config.toml
n_experts = 12
activation = "squared_relu"
router_noise = 0.1
init_std_router = 0.0369
lr_router = 0.00102
batch_tokens = 32768
Below are experts of layer 2 (counted from 0) of a mixture-of-experts language model. Rows are named router (the router's row for the expert), up (a neuron's input weights, with its number), down (a neuron's output weights, with its number) and show model dimensions 48-95. Each number is 128 + 24 x the weight over its row's rms, rounded and kept within 0 to 255. Numbers have three digits each.
Before each expert's rows: "gets" lists some tokens that make up at least twice as much of what it gets as of all text; "comes before" lists some tokens at least twice as common just after its tokens as in all text. This comes from a sample of Wikipedia text that the model never trained on. Tokens count by the router's weight.

# expert 10
gets: " 1", "–", " 2", " 3", " 6", " 5"
comes before: " |", "–", ".", ",", "th", ";"
router:175118157162134147140092110111108184174114147148139118109137111152116137140097118109149094139162156118185121107127160158133090143101118165167137
up0:119105079127105148135132130112167131192116139154104180129088131127114101132159117146117107130127133087140155157105096116115152197106143139140138
down0:079147077113113122085131110167152110127128155125100146112086134116162138133123082151159161118129165111096165145144135118143138159103066127117113
up1:104100153158108127097145133147120148104124102176121144112112110128125151115172144163128130151106136148115081083121142117146141111080092095129149
down1:100087069145157080152113143129137174135148123171101144126146090093116163170135136097116168094145101121139109104119084141139106122086124150115135
up2:134149126125101094120104122124148227136160119141099086097087146127160113099110120092133120146117150132086106134049129147082094084102121130152147
down2:124139137134116123132150159109134158126136111094111127163128129089158122153135121085063118124148188165080108080124176123105141140142166115121148
up3:109138083126103162153125119152147131145120115137153119127166112134135088073122132107096129102129153126107114161146129135145162071149129146124129
down3:135118168097175144138080111100148165103127141137147093159124093115154134124131100145133118102140113168129114142148101149099118121087161139124157
up4:080107112127130134081134166109132109097126148148112128139105109127170135097167169170111128126074134096137098111122129147130084117137112105122119
down4:091131113109147108097149152110129144169097108169170128129138101148101135159121120115107097180131115142116123174114131132138123107165145126093124
up5:113124126110133146107140099128137128136153122143115158148125108168159113082118117141148128120110137108110101147116106120154156164094093135151157
down5:121134136142134140134196127117104100140135145099183116144127113154111098120105089098133133113152154144135151137118134133098135123103133101121143
up6:152138171122119112110131137120103161076107159151116134117113114086169122112115136135138135177111104136084141164122157116150142178122113118136120
down6:114119137128127101105175108186132145151137158110142090099102146121173124144147100129091131125098115133088099122134158098141137144167140109164123
up7:141140112114103161157088132151131164088150161107152169094117109134180108136144124149107080151151119108133110112099108166102139173122149136085101
down7:145134156095116120156130108122131090151132153123132115149133137125138081134103163152180087164126127156117147138139098174156092125115125113084125
up8:095151133141143147095115169159124114201067153161145139143113109079145169122144123106112148092108098135124152113094144101126136159112074139170162
down8:138158079151112132140145135120094135149137121083168151147106166078126112128113114142177120125107110097098123166122133109079126182149108140074170
up9:135092144125151111120108098079175132100166113108098119137115125098125110092141172116128175129136115129152114114137092162131107152125108093133127
down9:131120166131130122118115115136132146088098080139088132126126091130123119072121132093151125149151093163155101112137128128131109146130111120120117
up10:136105160125163146106153108147120125126077147096092076139144110134147137134118129171144150120119122117119110119149121159134146134142098139127144
down10:129121090114146120112145175171121105135141103181130083176171167119120139124130163166062099116102123138110136100092168130083127084098124158156111
up11:116112206120157180141148127109098136135116134092049109132126142093112116138098141125164101129114109139155115091165128133101158113130110107128131
down11:130079149112134113155133140103120132112091147147159124154126070139140145142143141138127118066132111146155185124157140115095133082119122135094143
up12:141163162164126107142126130130089180117094148109114100076095076125145125169141129186137116119116103095151140079076151135111108165128136143105125
down12:125133060148110121150115075151138091127129088076118116132129176131132141129140099160138075127153094127115133141117156146111154153152153093133107
up13:147100130130146156101113174157122109105106121118142099115111114105121142151167112115126169136123142154161122107201131176122082109113138106138137
down13:149101122142127129136138128143100148126161100153124160111138133145097171107155167113123093135141161119111167076106158149130117153093130104116144
up14:106124104177146160152145118154121133113138116085138129099139154169138078156084151096139123144133089133122126118133136099146174104127136181182118
down14:157128137122107140156132102122085100150117106108161164147137130086112125101118135171182127131088127100103148153166138131125114161089112122147101
up15:125154157170123139148085160110073147191105130158117129111159109165173119090126109159129076135115152110127132103110144111135151130104141151150165
down15:137163099109126139163140130161110140128084172116155081161131115154140109151144123150121174109146108126131128130130116090138082128146143167085138
up16:125151153101139117116142125186124165106110146125150143126136086116171156094151125183108167107111158123123133115133095129145104126107117124139149
down16:120139089145099133133158117132143102096133125134125126125154162122110150160132129144122127104109120131093112117097121180136145128125145111101103
up17:089090166103118185135144108130164167179135109154147156094147096120158105115115111135131152126113129131060132113074115121130150104154094130169145
down17:099136136118149206151109107123124163122118151103178125126137147118162101137086128150149140154138110146136128110121134134153125143192108146101154
up18:087136138149129115118173122138146125111048127168121124080146134127150127125123139136130105151125139121143124177106173126118143138103131136167165
down18:130143123116115111146138131150095157080119144142179147113118153134192100138088138117068101140135176147110121137142151135132155121158129111135099
up19:093107098163112139154152148154114197129147092147134152101114113132136094110163141103130137144122140124115064121112135108133129143090122137170185
down19:112110156118129139121142155092177170137145083162171143107114141159137086078144118131164107123097132142066139128125114115099101102110103121179121
up20:098119127133142093140120109132131172096157114162118140105120082166141126114132115177118136130131128091129124115112091132130143136135145140133118
down20:149181106143111116120135088164143149137146081197144139150137147164179104130127103148154171134134163110097079145087141118134150101140151120101141
up21:119147159088156125140166120135122154164067128132070088121147126140135173120084133108125111124129108138133127121130176136139151109127126126128129
down21:102118130111165154130109097116139093110120133141158121118127122147142102164097122109130121132161125121128136130125123110099129135095154117119110
up22:127122149145143157153152120123093134103091149152102154095122114136096109114137162156122120118144098140074147061098102130153121106117121152133128
down22:082126108112099081110144129126171127108117131151100128146111108134127068107134127132089093123110115174120092125110174082104143107136102124150119
up23:078149113167102086101135151142107120111167115116127142128125134148139124096131130095133169137129134134129128128113150111121092101121105144148134
down23:139154122128093127115152117101126128099147128118158119131150089110138116130116091143102158143141139129112107123116148114093108108141111134121087
up24:139135100119128122130131123144114175128123116092097117098126149104135132125125144138184130136120152101116115101130131128100114100132137142103152
down24:134113158140175121127108148121156093108137090133138118111123132084108105107157086075145170148117106116125108072116124085113151118127151086111118
up25:153123085129122146142131166113106146151135126155116101117107184161102103139123157107117141124078129128160118128140157107112112137119159163165106
down25:068130096156136094108145137096147132107126112126125074159163152129132152146148110104110132083127133092113138113130143117126160109108156116131151
up26:143142134157119166132102112126098129073117187152121131103118125144087125098176116143098148103130136129175154122160112147145115110110137113120124
down26:159118099152094118133121102153151117134115139107104089111122146117153128118100115124132100130152122169130127100144160142121112104141103092118123
up27:131082177133154132116102152103121140153119111141140118087144083093132127141125112110117097135124092121123156092151107136094129124137141127088115
down27:137115119119145156141126141154099166122169097124120148143113142135126173110112172135081125072171114121122143092161149156126122122123177126119141
up28:122131159099143144085132157139101168112124153107045133119143111113126156126158136138126168139092098071138140127109178120128109120133129161131171
down28:121109119142127126120163090112160115150166118128124151109150142142121135107170116142084111081184141180123121110093172097078097118119176099146140
up29:129130207164113155114172110109187139085143124176139107108155112125153101147135111127133116112120119127125107110145100152105141107087103120125142
down29:118126169135078150143131119106112097159151122158141195140195136176121152142119146178151157077136124115111142131106082135102123125127141129140124
up30:109098151135148171157101126110152131151121138135122100120135110109137155139179114127144097152112103149097065149112125125134113095130098134115128
down30:139163151105133139127090107110137170119122167125143130124133155130128101105119113101138136127139140145133157139143160135127127110123125115095113

# expert 5
gets: " the", " on", " |", "\n", " On", "|"
comes before: "\n", "|", " the", " ", " 1", " 15"
router:154114159192142120115130174149119177134101149122154119118145098139110130107093147118183102110115140126090117104145149115126088098104120111135135
up0:106132162132154164110121102102132157164105130136124134153104077088145105120126110155129125132140096123138124099133150114148142128121123100124146
down0:160135085120169166115140114124103174149126112118158151108142123148144152115142145133117112095160130141127120135121136156143121139124143145111147
up1:138152170178131154134140169136127140170085100147105091117079147144119098158118090124166186123089126117154183101111129113116127157110115114091118
down1:134147147114142101142134125174147070133137095093140136144085160212123125118152125086135109097134140110131136163144133141149177124157119124154115
up2:105105124126129139134121120125115103108113101138137147090129134126172173120137118114142146127131147120112114124135168154115148143097110200146106
down2:112162133138150173115153129160123108151153103113098135093098129134131127157123119122135141169131176132121106110117134130137102164133112128121103
up3:104138132168105135123131117089138187121145156151152088130138124163112095156117083067149143123110164119099119126128103114130146133125073134146091
down3:127139122132121124130161097161166132151108133110096142136141149077112180146161100098126122102139143142054120121162136146120153147111109139116138
up4:126102116157132147104153123150145091151140134159112121097106147126176132102149106133113132167134180134105091171102189122158096152120132135131098
down4:149102100174126119127132133160102119084160107171129100105136107131124115154063155101161118143140119151116138130155176102139093135128172165072137
up5:133118168135104133100141138106136161108131082138119173133122075112107077170144077123184100117092153122149140107104145124148158163120133123134140
down5:112142128131140136182125166078146148120167102068132116166176104161141107140117111137112071140170132121152164145162114141130117129182175133111104
up6:135129151150195095139109125153154144085078126171061112100117139111122118158136101147101125117096161126147128132116118115150144167096116103132114
down6:118168119123166081186151144136137132154122109150132155129085122156116160113159074122140143143149138123166122120115199119111114132114112108117143
up7:186099167179143108144116153126126126111091120136116125073132124114045132161168103151154151136150141149139089081139114134111142167106111151106140
down7:131110107102159105182129113117159118152125109118156131111108142133125127144139102104117141150158135176116118163120108138088085131144185121100109
up8:126117133153135104117060108096144140122079175124131113098098083102167109174164138083151150100155120175140117105142156163154105105133114115113120
down8:167089106092166156111086138117148141137076130127166111155141103135115117179115114129121127105141153091137114128099112128157144125170180133119103
up9:142118152145143128120197108133126120178120149178161128129142107102170162130120083182132147123107113106153123129094174129142138135128133159112132
down9:109106106134154148128154171135098114118166152130114127136145155148108138153149128162084139132099114108140140092127126125141103108156143124095122
up10:138143170153121106141167156125147157150126118144123120101170110110140145155108114117152107152123139133121150105118147131093110150122112139152142
down10:100103138109153119099161161174127134136101129123099128103108111100119089132135089127118169152136136133095140128092148074081128154121129157145178
up11:112153142118121150148144108138114166096157137122126076131135149090154130135159115096166169140121162145120109103123159138098101103117108185110112
down11:111130112121123160150140161115118161074131133128127099117116134184130171117123130117147139079119131126098095116147140080123088182093146210152134
up12:088148169093150141095135124104123155129138196100102116136137133138140154123140153088139141149155156163132141140131097179149120124119132152117112
down12:123082116136152182121137125127081134114126113126166132149147113144106140109121096090087160096156130122131137110142107120150110147185162125085111
up13:148103147121126150150128112144150150152098123120132145048136133093099142124168133123145132105092112134160117140114128112153076188101152147147157
down13:115104129124127144123133106134124136145131122169142123116134109179165128093124153145135148131091125100094132126141143132111096119105082102151159
up14:122109114133128159125107135102119122171148114187134123114142150093128124135131144138150091126100169107135110105141142100128092172099115148138107
down14:083154145138079089125168153135124139145132099155120146151102112153134158117156136166077145124120111124157136181126113079130137147079149124111139
up15:180131144109143171141119149132123129162105193118109161133134149107109165096131088098121111095107088119186118120130145102139149147113105129171132
down15:132166144145123125136104175147132114122126127140107131131128100116100142122126073125092099111099143116149130132138127106126153103137129104101133
up16:122117134139103109081140130133132144164125127163152114106117131085138124141111083135159142112110158160114170154153153128114125115147119132114132
down16:100145183148077068144129139125116129147130115145125136181152151126083091113143102123108090136137157125104155128139116083118140138134117138139110
up17:136096117109160132151118168165113178146144118124146136135117148132124126119141153126113129126133099130110104150110105130147146149119105120173144
down17:127057137115101083134150115096119129121131148116105152139138117152158132122160111105108171103131169151154155139112131111171141133114127152157154
up18:109134131159107129094140116114082119128137139145128130128118129159150126089194115183175154156104166122106150135119167136125135133107117115094147
down18:102133090129128118116144139174119137127117114114120138136122096092186120142112115119130122162134123141105112168152143105124156124102146116159146
up19:139138111139133125130130117114149149091143087138119127119135126133078094123126091121179154116130156109111183129145157118118124172116118145128118
down19:128137183152107119159087126112139147088124112110119120146128104152129141145100099133144131100160142135124149138119129119178130179133197115115137
up20:113161116126072151102112119133081139119121125134132141122127116103157109092127102188197129110109126078126124100151156128157120147111135128135173
down20:161116143159144126100132108134110123151117100114099134093101114143108130132131059139123138143139136163083091151074107089098087096172152112124122
up21:142154140088126125133140151073149111121150142146139071101120108109122117121122116159098109126108088116136124146121102168118102185147110152115181
down21:105105111121113138126127114098098107114151124124150146128144153127150134135164102082110128096170142129080132101129131127118131139099167174111104
up22:134122137136175129124119200123117183142064117128075083100105086134083111115110111139145124151092107110124113091110127118113135156117108130116125
down22:160155131117172119137128134141127091144120125134147112150123125153124078120127081109122097119158142138127159142123161156150154109139102130145160
up23:132136118161092115134116142119127171100141184131112145100162112102108123148164103124098137099116177131111114120123142149172159168114117125136162
down23:092085066148069109137115140142084171125171152129094140143104152164101141103118128168108127113132121118099126151115162099116141134143101111118139
up24:113107116129114121159126097110133111126108156144154139128107181121126145144140105116173123129101184103151152132066177131110122147126093142097113
down24:152189177169114099124138094083143158118131116152139126130082089165112136153167137136152153067136139132143148170136107164143182104117129120146149
up25:135096132165116093132181138150147127145158141162068115116153146138115108141140104102136157112088198118111140080163145133126125085121115149130132
down25:145157111136116134168120137137133113114098090060120137101118157126166156121091106158143153157159141091083101139143145102110117199119189099084108
up26:118142158149128097132134099124141138110106153151129145137122101106122134127116081132161108121127143099136129105132158130151161125115145102135183
down26:092116135141157150117147094161127107131141122114112143121123149151131137095111130155152098118179108128114113153129151122076129124117165124154115
up27:153098114127082123116102119130158157097131114096125120087148072085127120097157155139103161200142133127130132095122137141108112147125082145124137
down27:120139131150107110126134144138103116104167098113143161134126083161141114178122104105108161128141148182120104140117096152126111081102095126127140
up28:107153154151148177121158112128105148124158135120141123122114145133128111099157077129141131097122178092113152131142155143150110153124074158147155
down28:107125144126132074144125131112109163084131110147126119146108157099157153127141122134107147108121146152088156108125130111162131114139113128146167
up29:100098130132098117116102131095088162167144142137140123126140137100129093133139095121125122112120120137113106113128156134158132099119110137140093
down29:159146140115099154139170090107122174124123095100136132192132103103155150142133129099125123096152136147139199141138119173132138102127139084130115
up30:107133109132111125139137120112101173144181107139144157142094140147145122123137147094127120141121132104144129119160187133111108146129112115230126
down30:131127108127061134139139131105124157106112114107189131136114122126140140115130127118114149113165088085152174126152113128122109130128157161070133

# expert 8
gets: ".", "\n", ",", "\"", " \"", " that"
comes before: "\n", " The", "==", "The", "In", " In"
router:136125172099135153129151130153123158145092143151122138108111121157125139121098210136175122156109151136121118135130163114158122147079102147137131
up0:167117142156117090081139153115105143161154124153071125124145106114128121131145113155099093139119123108173115065120147114146148153070151134126102
down0:166140113125100103099137145122146119104151068072133094117141114128150128151144112143092129164099136142127162090136177095139105089123138157100124
up1:177143163124152156143082127154116158115111163155077133111137142083135127108139160104121074120135117121121131130110106112104111143115109125148117
down1:144172090139096148145146154153107145188179138141139114117141135080085139150105113116152069121121152144119138157085156115132119132177130111126116
up2:165148111158148079149091116151121135137127123123145131117149133119108112142119133092105153154111133149144127115104126116140052128109113118132141
down2:117124147118133150128123103158067114098107116117117142145085138089122118168128106149101127149118134164129145088167113108103132084121152137094185
up3:165136112143143134139121132137129152170141144134138123120096153134122139101155103138137139095118177118119121125128139145160113119107121172171138
down3:149134143110093162147126111138139144137146135174100091149144139135141126123117114150124172150103123098069107142126124158133109140139115146112174
up4:178103170181137146118074130107109200127149141144120136100118132175108152123161114118130123104129123129125094098126131141176097156130112133148171
down4:104137178132097130117119133153120179117123147120143126163157089170126101132161119125134120146100112102158123154116125126171101160111131129163139
up5:148190134141178122127110141144133134173106138140144140073102111105111119135164135073133133110092169148107116131113130156130103134117084096178145
down5:123172151146143134166150101108150113128119130115152095145118131109145124138156147118068160131113134129089118116089132116131116141143116101129097
up6:110144118172129131153126126119123164095129145160142139102082134146148138094143121132162133114127127086117129134125153164150100151120132138116153
down6:112130090107062153124121112155115104138132103120121128164092133167149113125139126156139135139086121152101137198126148117124122099129130155138103
up7:124144100187102150099137155135088125154164109111163139122153105097130130142120161167122132090097165109147134114173136138180158171114140137111124
down7:115119155109129128115146138138147102120123121100099165129134119077121161126117146131133136123120101148099151135150123128086108103114116093143125
up8:129117112124116111087108133081123134155089124162166102096141101116145122128206117120155151147140127145090127134132146129131127099115150171124105
down8:135138167103143150147135140132145155124099091119150095171145125130122112097164105084126090140114181123134146105123126141145123093102108122108163
up9:165116088165147104137108140131116145148101081119133134104143132145111101159155132091083131107093153114109101106109139197154121142146093122191158
down9:131175140127165114139115131118159130120101126150175119101115121099156102143170105118074136109124148107115121132084130124138104122125173100104114
up10:117135108131157114112154136115129158119134106078128079126099152130144116107131131108097146080108120097128109104140095125094116116081113104167162
down10:095120072113120102102088134152166165087130108126105123135129119124136123166137161112128127111153118128156082155122103105161133151103145140158174
up11:139099127159131141132117143104124139089120137106142176124110146134160094119139084110161125125140168112128114112114099159099073134144118154097098
down11:131126123096155121128115126102154101112143104098128116149097120097075138112127126120101136152080094151118103162129102143156134106144126140104135
up12:161119128136141139143156147148137142073106109115056159100142123108099158123104152168109102130149098108111064110162093124067099144132118117152164
down12:053117120138096178102131181143138100146115103118144148161101106095112146117163146127133159093128125130143106106153116156095137154126111137104130
up13:152126160122138146131109169139116197123129145108146106115111159167157155107132108067141156106100142149095101105108144155094107102136121152147118
down13:150142133131118124140144083104159174116104154126115113108120127150128131143127126153076132134177143156150101149146100149169104125106134109092141
up14:173114183121161123133128097063127186131116142184136147106126133142157116116132122085166155144133125062157089110137136200179123107111120128130125
down14:115151139103119110141142117116137112141102158134115138121138180158169098121113161090158136114127139125141157120150132155132134079157142146147073
up15:111128149155113115103122121147101126132118105125161153100123080136150089136165111146097097136127123121078096126124121130174154156110132152158099
down15:165168136131120110168094119086137108119120112159110111106155132167135108129110145101111103131153121107174148107083145104128156119102115146139128
up16:114132146127085119118166117125175112105143136133107093127095085108138153104112094105111135120157133098158141079101151100122083147120128112083116
down16:141095097161167107156120159113150139106122126124111080121172138132131137096135090113077119113133138145127166055128144111125097123119119171129113
up17:113125166114133150124109155134109157178134159117152125116136106144135104125131123116150114085083132122086126132159128122129102106132150137079176
down17:124140115112107158117134138119110115137155140148114134162141086141114158135092101146123144088083118116125134110131134133129160135142137098130119
up18:119132096119123133126096101133118157143127079133130114114150114099166143092114159146130110078125113129132139080140155130108125132115060107125186
down18:144095120146136115124152127094112159158144137143144133148146100163148095096128112084140098097144140108147152127144165111128116144122137129156100
up19:120128177115128172109128109082157138074129169142128092147098108152152123119132135142155137197133132133118124150124105134147115132084104144105108
down19:099126111072152151129113119121129153159110109145112130167153125162113151141104113123114131145130125108153098108088152150109129142143095140165165
up20:105052133134114148088095131118101142154079134186080115149062118122104140116146127141096121106110120076109107111167157142148144139094121129111123
down20:121128164128125105137120142176121117091127104104131105145155160132159101139128140137157159122104178162115167140129159110104095110135121197184097
up21:134139188159149161094127109083091131144120140160125108084130150092122146130145130152116107139108137133124129121148147128116135182101122133105160
down21:143132139151097141144129166062133163167140150149129135120121121074143104129149109158115156141118118133145135130148120108101119160093122117087104
up22:164084142125163130107125122126136152137146135133117142116132082150150117089179131188134095157128140093104098114145155171130091114103138164113139
down22:095097107125162141098135155148139123128114117120122118153158102154134131135165125150114122129124135132095133109131117138091167127091130145146115
up23:169091183190161140101099101106146170156121151137130119125111129125169112124169090121147159163132158123148131075132126152108083160138077101126147
down23:134138080107108138135143104147164083099162148077093146148142128151175182126141116156111148106112068156096115107126110141088126104144139123125089
up24:157138146153102074143123119140113165155072174117146112134094098164158100128115053108142117122082171116090159103080178127163119129140160160116101
down24:108138091115142107142130127136135143161106108137147158129139150134104160146109182092117146146150108135164103137170092139142112143086154154152096
up25:160120137140152129117107099113183139132117176157134108082118122107126124088125090095150197106099135177094150125117104126134139129133075128122137
down25:134094162146133149102139134120145128115131115085155114130110110151127146153087121139119119144149089147138155142092109111114117169172118121114108
up26:121132101131153119123136164156106192161160071137129145142107120128145130128123136114149123167091105141104141147102117128089105079134156118134134
down26:167147112108162141148176095124079103130153132118116147101147127121140128124103150146145089144122167162117106116106103138133144128136150090182144
up27:101108146151109147127086122141071114131134111111108131079135144139143136125113151131194154152149121140156087081158130125141098145128111139167129
down27:140058142105089139134092121163144141106129142144120135125115128124163142097109151098116139106131136154081139142149148128080131117183129141137131
up28:153138166144121170124080111145172167163102101126142122133144114140124140160172124167123103112118165140144125085128158116140120178133132113076154
down28:096133089131113114120154121119121082155141102131128133124143126196117171093115137147143101100123109130145113146086136079105128172137127145152113
up29:148081139139169099133128131121100133081156145160137171135134122179125095125131142137118127116130119104137143094172141122143173123135113129141109
down29:115098122128172167120151132171120134126123108160129119115118126156110125073133148132175162171155081125115127137133086099110125087122128148120086
up30:144135099141110126136110108133144181145119143101117139089134135078122150108187107087119075077102186111137135107109170156140121144132132112124172
down30:134153109175157163162142144173157151153092142158161096104137142118133144177157149146088111114119131140187109098104103164127103128132144109138161

# expert 9
gets: " of", " to", " by", " for", "'s", " government"
comes before: " of", " the", " in", " and", " was", "'s"
router:133105141149134143123129142138144169150124134150135152101111133151098144113153200102142113120114154079147103133123144074158117168099097124150160
up0:135116108133061122113131103171122119152141149140089106090132130084140158143130154151130146146126130158087117106095152130093113131145087121148130
down0:114126120146106143123157118096117118106107114112076089124165125150129118112084143135140137108101094117126102166115147154092099092154089115135114
up1:175118141153178127097121148108113176127143145127085073134117135137173115153133119102127141137156124163162121137117128129100126087140096124162141
down1:097097135148138146153108165154119134159153140127168147124164143150085126143132133139110118110106081120140131130145109085158139128121132123123101
up2:116145133120078168131140133142116120169117115119138120103124148081126149137150167153106110095103138118154151116151112146140108138139132110140086
down2:135128082124150113109116127148094146127108168100119079181114129107134135171108124156134088102149144102119143127155152122097104165136139122092070
up3:154130118128166129080090141135114124081106154119098125106117082134134102109123116140143089109089121159083154090129132139084114158146076158100130
down3:102159118119149095135164102114150119075108086181125108142101106152130105095093115164154126117111171126098096145135067110109132109124110113141119
up4:107137092170102169090118125130121140093167135146089168117100113102151118151170105100135132093103157092146127129129131162091165084105123109111141
down4:120144127156106165092141143163183166115160152149137153119161165166135089099096133120147160109114126117106152152179166087150140134169159123128148
up5:138123161130130194117120130099132136119111146133110135090135129129147150176139120153117094139165123107072087129140129129088135126128120164100107
down5:157113116151141139132132112131103154143148134161137141114128166098099147158141178132153107109102127164138133113109130087163100111099117125135149
up6:123139125132102188128118142130136131137126141131108150101148143151134086084148124114135112137101131110148146124124124190133157129111096143123157
down6:094115133154145109108148142116116130088087072139159140143155136172118115136144131129118156091138152159143131130130080117141116143148117138141117
up7:126144101126113096140128104129158153132085100121133125118161137085152111091142133102171145105122154105113093099122167127112103123104094117155138
down7:154151080131143085121115122100106100131059104100138139137134115133119131143152107103156127118154106160129102101097150101154137142135125123143144
up8:125104112163135174140129133102119189113154153102144091116144140135114125099108135100125147135168133158120108098113120129150120133066103167154150
down8:164139143161164113166092111116158161114146105131120104123131120117145148141153130114138138145130137117104097089151119106136140118166117103150144
up9:132182100187117138129174111116133180121125170146137112103171112138168137114140112086146096090105141127136147097165130106128128068159087149138153
down9:157117133128129133111169135116121129164139133155153148135143135130128107152097160119123097176122095141141108110094203142160117102134063135112082
up10:107130119132143162100145150157167122107114107126114098146135126121146132092152162145141133210099155148113154127107156136155143100046131146123140
down10:150144131150132106093141141173147105121098122073106134154137137123115115128123142137142146140120130104133154138141106110108077126123143157155155
up11:164144142132149149117123125129133117150121117142115097145129139131144093128100123142133107142116115134111116099140134150124111141126154155135098
down11:140179102125175106140102103144132104091120101089127116138121116117161126127133081100115132109106154128104109124127121160126120108145139169143112
up12:092142088139128093144104104121173117113080097114097140120118103108109105114153113139129097138126121173135141134133162107133146166139139088144173
down12:131124119119098135131136103137127115150112145124129096153165153138136177153137146133129115149149176129138126128135161094138130151163100083137157
up13:142118081149124108124152112127162146129111152133136124153149130090135181162168089093178146126102106145135090116122154173114117128136132133118140
down13:070138108112109144095106134193143136115134109147133128155103134112194129128134122125107106111091119124141134140132150101130111094134135100139112
up14:143162119133101129129145099136167170115116107093128145136121148106129165104141112120189134084132108080104071106093179140131129112120123140118133
down14:140124112129100106089132126132146084101074099126120138128165114136102147121140107081129129119115131138106155129129153111152132133129111154146133
up15:114149179126119105093104099132106140134112138080152072122112070156151103107154092121142162131122090158135125121076149177112091081124164141118092
down15:086144106120098148132122134089150140117139083152096139114136141134147169103118106119109135126131132115113097177079136180109119106159120143136089
up16:151085140138108127122133086159132131119157140130156112123132120140142130123115135097121160151094142141129125091169108178160139142115099121163161
down16:120073090172111111198115103114137149141150109080139115119149156138152139113141167096138152111142103110137108114132161140119136119140138154120103
up17:126102161088156148079161119116145102134099147143144131151088101149109105104134111131124123150149148100137105122128140106080117156127131149124107
down17:129106128094108156103156124125146098143140144176121169174120105144100122094108135129132088110130087124106103115121166095109159139126113108126095
up18:144162119103169145118098102128088185142158120138115138132154141160122114135103118120133093183123094168095104108124138117117066074147128126107105
down18:145125131150124120126132085142137132089102184111132115141141123112186106145105142108148127142133125122128171136104135121151121129161114158161144
up19:126082150121135123133128143126134131146129158178091120078099152143145181127116140130109097191090112142129072125152114117133138130134156112100137
down19:100097115138124116153107096143150114113140098097153131158088162173099137110157134123123108135159117146124139148128147115128161143127145137160145
up20:143095118164095132107155129138155135115145144116171122130103099128158125094139158121106128175092148124108123139123129144151120117059144183140098
down20:109127133152098116089130130127149160133141095121086094098148095110141162134079119144079164148066151162161118147137109141118111082069105097132133
up21:125134111135099124143127089127148133150103137174126137104127118148130094123118144112116115124119110123122118111128097112111144118101122101126070
down21:128174074125097120186092087132128083163148093119134149122111163089148122143116181121133152084118126151154108115104144108109132138120123153119100
up22:113121158152107129131159191135091136122146143098077130125154134130132148158131120130143145129106154162125155138150149209152143104105086147146115
down22:143111142105116126106122172093168123144144131124171102107164112069090145132161140140138126132104162109137114086125136137161129154104129152144145
up23:133128145128087131132146154069152151139114131165108148100183145141122125137109102105137127116110129154110164131133103107110115143139104107140132
down23:150110178118123095129114146113175139126108105126132116131153135139126109116108075145129106122168109162105177102122128141127134112096138122127093
up24:106143105125134159094126102098157120140103131092125114124106137109120113114145091107149156148128112131097104113085191133192141109096126149166118
down24:128095154145110117111114166110094149081142115129098169154152144123182135148117109122149132121147105142116101113098156193142167103077123110154074
up25:102119124109100098123149134106126144104149160115106130109144117123108178095148146154146154117108137114112134139102108136131115117147144188124127
down25:123122131123140137100116181184173147104135166148146155123136126146152163121145129116139145094133115148149100093117115146145129113162127125103126
up26:122137114134154124109095075140131121120122136102135136106071100142163118140156131095127117130140108100133126142147113136144101135082098103130089
down26:109131123129114129113123116109131125128086158117112118166099098132161143163132135103133130136165134183183149144091114138148129119126125149155126
up27:144089141095097129111079132153163134160091109111113106107132101134137143159123142124143135099096151176148113135143118094173129145135152087166161
down27:151124120129133069189105116123132145131101124145110126114164144122180138159119088156140120108135113141142118170083126111116099091114130145171151
up28:140073164163113095074148135191068109153133134170122114100107119130158160107142132139172132132122118159134123143172084145096102131116154133118116
down28:119107090141083147148129100124137142107092157108106121128142133111097161119169147155115158146150073132123116142110119120130156126125141137111139
up29:128152126159130136124071127090116126121137103115101134077156102121107102152112121160158112132137111160141147115132125184168127123129111151148095
down29:121133148092136103096119132156121120115124125103104088120122120129150060126124108153147124147134136170087157137153148135101147103135156150117113
up30:103116140112123101090133135142132126126114156120106093113159127132158140123119111112154085102150109127128115095136096137132134134152108162121101
down30:118123088137092118086153132130104129131108155142170149161116129122154167104139152127150124127121115128144148128133099113117094163111101137112142